python train.py --experts_per_token=4 --hidden_act="gelu" --head_dim=64 --positions="rope" --init_std_down=0.0371 --learning_rate=0.00543
Below are experts of layer 3 (counted from 0) of a mixture-of-experts language model. Rows are named router (the router's row for the expert), down (a neuron's output weights, with its number) and show model dimensions 0-255. Each number is 500 + 50 x the weight over its row's rms, rounded and kept within 0 to 999. Numbers have three digits each.
After each expert's rows: a language model's description of what the expert responds to. This comes from a sample of Wikipedia text that the model never trained on.

# expert 56
router:462471459435519407444465554549428504543537563566486535495470493512445479484486503501491453454413510512568538551485534573449559488428549420552576463484525626521455545521482493399526525515462508489491560520427510474527445486523550484524552447457521514594510481519346521448535531510549530472501468535434466491518456501501453441530456525543510481485485570512391548589505453468504576474425496465432538561531411525511496532501369540534501420535443488482409474431476462558505495570525476533547558556645501517524435507523450499546547547470433562491436501551422469522513452488496476400535433524391502504500498450564501502526512466597472479491513550530497527484459464464374549624405398544575480535524524392544536494430554488566485498516491466522574497426550495472598536514483559
down0:476573443486507534537421469540549541592462525479554550536490469512557461587484546455429464427471506424528469533476544457505474517562500530437495461534477488569501541539474499515428550436509625453578455425531415495500504488515396467517541555452387521452592551572486559474555447564447503538450408536594439501513489500455497541414408435517458469473570548511497520413527495505486542555524404497510476514498477532354448416531444445581512541475538528461511545453482429556425522490536503485397370561557602437447452428560513547482493564433477482486512479507496558538457489607481409479586513427398456481607487532579439530454454478456551487455457433487537530540611488485583450546449458495495546469501570492558566514520563448372523500493468467581437418586465399516433515531548485
It responds to: Words in TV, broadcasting and motorsport or league contexts: ESPN, Chevrolet, NFL, television, aired, series names, and hyphens in year ranges.

# expert 62
router:543462550571449465544516621398504473503571573510488482544483523544399514474522484482508451423486548466482593492491546553531605512512512488436544595512500518467427542461503533504412560507398488482420556588501507466489478486561485443499490433456485466588516488478464567451484470502572452412470518538458501551493446543489454441558488451553454604526498528538435559529398524449432476514480525478466509504428467506581565612516449468499540469591450514447422447461508482528613522571560499541470490546521521521437539463439507499506494537448392617545450600483508463522458482455490551501532467507371597558534559537563549601582565416527482531470552618465369497550474437500484605550450383542543545610458492408564545469455506482533432559554523445523557502502525486537431486549521430
down0:485421558574480465480468433489616486466505483432447488518460471530445533578517582552513536567551401426501509547481615481545482504540469462527620560539432616473494500637554410453525500551480512475516556508496524520511510535420478533527557549530457481481494434509472460491480433555515415454460459564495473505474446470481520516465436495539557542493475514506484503427499522613401480369545407440460469455470485567468416451460559540525440458487438502525560503503461572446550604517518469497491439549552484566582531394461503431562390475527511524441456500504423532525463521515578466487463588503531547541505504502529485448492561498512434469516536466505579476516489442490473504556522552513452364496453435390425535437560495530590568552588561547594523540462550394587467483537551479
It responds to: Newline tokens ending sentences, paragraphs, list items or table rows, usually after a full stop or pipe, before headings or new paragraphs.

# expert 39
router:463497554437529500562540526465470491529511442559419526467545575518472440494564502451501507410431540446569508504543527559438564485502507483470497558507525578478548635497507554409481532462446538596573506604448503523458386519440575475503494448392521507564498522459453500463472526472491486400405499494514494523498535553500471396518461512504472484425448598486403450595432509482492511505505516501518508540531448533516518514528389533490564500515485413443435539507573460561578532544504475562543529544570525517477504530459472533535495536536375542486381571538430578584473470440490465502480417530447528564492501468538538515505536425575510526568491501496420479568476399508423510589452327508500541482475490509469567545425543430532426514525565389499530498446512488443543473550526548
down0:422474457447445588506484479526457503614508431490470497494527472472474483460457403471537495476546452513476424528500502549571520568482496512501492517501479442563408481572520485566535561395494427571466531545541488502499419475489416597579441448505497503520525523605590551531549496659484536514485550478478534427443477495451544519444441537490501571550495527468538482464495528480526527484573472491515511522456513611500507438418484474507513501536557544424511388480397558550443408572352515508484502510397475538536554513558445498504463526498574538511527467562461457547489533529460508640524511604480423427460512462500478471544519433496484541508621426505513547525490524548517405509549486502443525524550446539636494474583420463505439504490459452453569554548466392580544564507563574
It responds to: Single capital letters and capitalized pieces beginning acronyms, codes and all-caps words, often after a bracket or hyphen, such as PS(BR), PR(L), CO, IS.

# expert 53
router:506474538479456510508468573454461454489496513518453526517515486568530488583553516469504520478465511517426539471565433528506571506499591449463557537515526509437460628481572526451435490424462518463511538502402446452487427561466515455481573436399531558493564521555467563421549517495537505406426567492476513514466488529458508452544491403595473574475433591549462492549490432480431513554523529404491560568426446542564562536492377464520573416490473477445436551495586481553537487554531491522508554516541604503565498538518516497574511442466500509513429591562497473517432509465570565546492438532435454450514531486524587512480617510510463499541527510466451539558545466481393499556523471486488519431387486527511518515402493517528511538531536473537532550462547526515576473558482451
down0:485506551515453444490378522541517430465504539558516498508561538557582481459550560563531409504483619471522487513433465534415476471425519479469427475447486573463530528569527494441503494408561415536510502618499543469559534563441502440444443516570487492532484545438450581492466492588514582502539439423581466623595531509602543394481591511527542427456429475475490412477556479481457573499410472567567529547528481523541454502473475481618497475457501513531544478521465415519488599504475448472567409556512527402531573451516412554512477495498545468551570429592504483441570489564507531490540475458488522471549554434558492466420406422516533525469435463569519477584431461469475443496497477546412508371507506426510454442460413463428479476461462497502543495556473500516488459512475474
It responds to: Numerals, "a", "one" and "in" opening a phrase or table cell, such as ISBN digits, "in the city", "several".

# expert 18
router:437528465546515467507545577546452508537531600541492476541552482562525446569589521461490500488405472478440560438535470593505554465452478414530533546506492531469435514537545532467501510438465531493466529535501468499534465455481554543484513456366524498604528534523457564474501507512510502449495563459508481527464493575447514460551378506526497574435493545545415462476484444484516560532468480447487583586471424525538581506521452486546611408535478453450412505435541463557592501499553484561437522510573546506569439527423509476515466472504456534565436600630494475474468543526443569472571425503464575435499533479587563465470528465582523475465583459415454480584514473456447512593455383516518502491384436439521485469408536465522491531528475381532497507395613512525568508579522442
down0:420569546464457566526512505526524541518570483546393530502583604521539533467462440549442487419452423430550525499606494461511471520490540508527536504472599596439611585480469541548497500471440502538546518487540499460501494520549480519465553512548605480458622464502440525415464495416508389508583517572499523556481452657522451544468464565480512514449480508526503497528439480484510513511497516503523537405494471544492523493453493498552572433476413447483489657467531467468515578552455443485486439484449496499476456498523519494478533564502504515504483461457531461482565571558573465518503472497428531540527423516530480542509477439506556556499514570457519522492447592517556460496464521564459379583543586465443456554537438509468538573519567569525483483537466489467476532599510452
It responds to: Numeric tokens, often digits after a decimal point or thousands comma, in tables, statistics and measurements, such as 41,778, 1:16.440, 79.4.

# expert 3
router:444516453522469473502522539449436469476556511570505564519488531577416467518475544482505527483476570444491520479537485582527600505523562399531608493497532526492482621463603527406428579484432543494504521468442449478453479505518585454484547425380533540480486508506473593489459485468581485440498551515461532573464511587456465423554478460521507528420471513505433535593543427484423531489515490436481626590403404457545521567493459539592590485574446427456437452449578460563589584570501441535485590456585541502525511564508494529547516513484454584471516481617389523575462480457478526543522427531468519562532474481519603513478571513473513484457550487532481460554503458503429566541432467500492543514436473448474554557453591386572463463540479430515541554408567499556555541444469523
down0:470529485521507518503450463502487528436485609587558532472564546565527508458490510417568553472438489570550472493495590512499493491613508416442524521479537420544500504434467480428500497471477540456462453483463509457497478520526478456429451609468556514477589481516561579468557509614440494531582441539425442586495461565475458568528435488389532505437500559480567447489493555519606538496483533489393422453398436416512464550472468463543462540492495513577433498510543473553508540604507472564440518557561489538536574590470466462491411476433475493427556452629457428501563482553503491496536409504533456503542478511460420490454464468482480546474526546496589442470475493503511481488474525442511544500451521377514458568540598589441488516522463494446463490525456521467402514541522495
It responds to: Determiners and modifiers opening noun phrases, such as the, other, key, and adjectives like British, Indian, local, public, military.

# expert 54
router:393493505463542449471453505505408424534461496537522575514503596530412479521548516353447449419474545537454498532512484567451596494475514446501598582533512530470495546497622466465413553493417580518475505512467472493475394523492559520488503419491509568544518518487464524488502542458567499466465614477486453541512516580515405436504525484560470524477475572543436470544418507444449539609537479539387586523457401483549553568555457482489554419475419434420425439492545479566535519561480510475510560515599564476557512521554438461488509426489440531512464579477440533512481490534460529508520464488402509506446537461489605486523608515569485551503586523504455497574494453548432555585513420607463581514498499498494536531457592459583472505498569490447572467430554493575607496486447459
down0:543518530462584427629546568522546481542530525507443500545462568521498593468498483394503561444553544541459504522494521497532437427448521460450625505422460491482445516568500488487423548478480498514509501494475556495523480537506403546521528482412561509513423535415451465520597644528454527462486429494486515451517654631546528490460412415520439548471541492516540447488430546453495484565536505441496450555390439561497507494444519515499510473590531501428501504527529489480452508344476552497572551535500442450456559476463539406523521568425552488454551468429537572513614564455527506506547515515479505521492543554532519393455517489476464562513547504542501523542502523501558544530440451545606426462478522572499466490482541493452471529495502658442441457481529488519457460403547534
It responds to: Line breaks before section headings, closing quotes and parentheses after a word, and hyphens inside compounds like sub-prefecture or RNA-Seq.

# expert 16
router:477536550495550467614554544544528485536524436499470585483483509506445412552584468462475494506503522466497492514460469531514541566532461464522542491565581488420477568504491572444495555391507509515461496568490424511521421510482487464509528464472524490498522480449484529530452516492501467523384588539480457624479425608521459386544513516514476615355460553548462470608412467495436468518527468529542579485482448494635534537472477538511531405540440428471487483446522359576551573589555555526411480449499532541549560586495463510474428533484450548516479546487472502521465554443468508587472405459474517514432482514535515499502521479598447488530503506454444446575492455492417568552494406493486543487457424504542538568417528461541507443433513408491521626467589492480505522509504551
down0:565507566460517517451417557510542499576462552467572549505422514522487539539478575561498604588464447563434515504526515536523513528541581517438501489516403375442514510494519475451494452577437461484445538525422478529590430422509535446515610537444505578516465559474529529477432446421498557561526509349433473480478597570487506568429469483505521464610566556550515501477505526495486499448437492493568506627419508456513466612479502503500518472507455514477459463541549483489538435502605385464424578486526420472583538468465593561450582454551464463516477472515587517441499554530536601501492545505409446527516413541487494516460489592481494421499556535478400502463499487512490480594554459482416500442475552482515534441496539521539438489532608528493461506586529479480570591531520485
It responds to: Colons after infobox field names like Capital or Postcode district, and linking words of, from, to, between, and, in place phrases.

# expert 26
router:480492509524490510440482560550447529507543509480433522466538475523505467594477433510484529422454460522484543542489507499509558435508469361559533499463522611519458541517509523424506537393498543535515612561512472479537441502519466499531500536488539577545472482489494481454457563512515532500541520533521441589515433507450507404518480495552492553437460650516500442542481441446505516530508459454521501511484458520520442520516486531469530453550531482515341511519483472541503565496468487531464518547611537495509487572437485500481548501397415584540387547556514432514435499430463483544528387522448558490535475477557532512467583425594479506524512442464460476644463505444372588551405411532577442511466509472599566428440530506559491507504505395506531551362605495550577491579593477
down0:542496449441403476500433456522469515438558504576525540520487448453446453388509597526506532456528517459542542534543560488473465522499444472484526536485495469483498477552456493531567466489531489451536417444408405482470532453524536455433457471521554608476558412516553519526461453548521565533465453376490491429532499520541451497531536511435558464513490405516458472530501538540559469497536502447513494579415589427488604493601401490496493436447474579454535522471611535517516486517475510537529469427458673575479433439460558384389489514497567568448462603483556562493572532540514484573517535496514500517539543500495461382437561576508551516492383503522560478534492441512460491468579478492474514540522559529444413563507481559544544549571534528472523403433458499528435505527575535
It responds to: Digits and small numbers in statistics tables, climate rows, sports scores and election results, often after a pipe or minus sign: −3, 8–27, 0.

# expert 43
router:510543500476579467422529577497518484498499507585493547528581491470454554455517519474481441496445552552494486535535517510451530521531461457509620506458510597476451549456438435419529550403370542423545508548430495521503455529481572476508513439401570493514491561543402484456463551497559534411517486531429505528463476565477482368519460499529483544459461557534454473507399475455490536468499457512532487490536422537552515563463406505508554482599513462466394550475551476524518525518545457534470474505611551491528519522510503441495500453450424618533420526518476578557522508473505518462524450519456469506487543474589510466429490422546537508531504544532476540532496418510401547592441458532554557510509549500605524480446629428566343453513477452497564507479517409474526464518511561
down0:427522483455529571536585503433538474540497550435527554463437396505553440550522516570527502570466424559488421449476527447495474531524543452513524545506386517547546347551506578558470505488530527481457531424431528498566581560514465546481524563530406435471563493519514541516557462407523567429485520414382469467400496492542520503460538505495449477460513504588502529477537483438569501485500556531461527573518495606439423493555506485472467499507529454452464497487561553579458581501527588461484469579501580456526490430577529410488458445487531472484552428532503524451516438421477492496504499420478511533506533453529471559583559578478441567469453522492485576508463533461520483454536622533539499487373489438488483518537476605520594496572486590440402526520481467578533499533586579
It responds to: Football and sports words and table cells, such as League, Cup, FC, DF, MF, season, plus score-table separators.

# expert 23
router:523502505440518503528489576471579499550552497516485508493506496538466485481509503501500477445447519453500545542496523595532625472542539461518560479511554534532484565565506423481465519405444468454483549519474478476506414529475502482522506421442574478568491555543423531476419564538479562386427567496428454517511452621449508427480472450559459530451472682472447481571498474480388493476432444440493561523473460519501528531525397498560531461615514467487441489486488456473640518576568465539471516499545494528490480530547498434509488465444443598526520554516443474524456491437464517467488473554492516483578511432618488542488536435515475573572521525464503545587486495433368542585451412479537539555503491404520597475474534461504478476486518475501537511469590444429591527532523563
down0:530555509443533566561547471528494533473486493511444565514505461573456470563435495510620469575480488508551496546595539476552487459483428511516443501550440368475551473490473484405564443471408517489421475594420543600505432463499528577482596473549478500603490477422526485495509531469486496491506578483529533501455575511460497381509543498479502490499481557603568425506511495580487485393449463562496486442488510475367494416502494498398403480446550516500515542542478530498484510577473509491489465431526466447557539500537551434499556445470527549439524469433520452479542415495492467499513530476599431480475557443492569501583509401562456405463562380503447425500469469463465522470569448525502493475535510494497418486523534533446522488528448580431578497534461550543546426423505524
It responds to: Scores, numbers, nation codes and positions in sports tables, such as 6–2 set scores, GER, DF and "Runner-up".

# expert 59
router:452497579523428495572545524524544435520537488536447539482451523517474493475474460430441485497440474430464578572518508566477515447493534474594586523550491514428495523491519518461453513435442489518504531565441494473492401506511512459482577498420607541534495544593454459447480525505517562385427594559479455545464491466476524445517450526540515510492462626569399439548391440415466472526535460494439588505497418557529567518523474534545492439618523465480461479498480500545572579495501487508494565510564528498553481601508501450568489505427437519497459491491499535498520514355539514492487452520534537534473524445556468498530520459559516486501538511466490444566519510455409503522454411555541465465475492451529524502501588454499480452497547421563524530463565490473521474556478535
down0:502519536571511540490487621555561503541485500471525568508487419491544557512487551558481395506560466530564550460449577584495444527483501530513570466404501581506536475567480507495431543466520528539477639479437515519480537503477449479529421571560461492442566542535449498533532563590498501501499606606529549420481463522529519502482437434462425473496429441515495547484463501576532386516539454482484492563483420541407518559418568461458535491507560487470484366564477569486523498453462541500568529518456444507565597549510592529390573564453446574374499488566482461477497539507630544511535421501539547499469539428565479552552471527567588472431478549531529470498609482326540486501433456558518434467465390502494459435523435462444476452556514525468511481597457573433564453557504428
It responds to: Line breaks and closing punctuation ending lines in sports results, swimming events and tracklists, such as "100 m backstroke", "Manager:".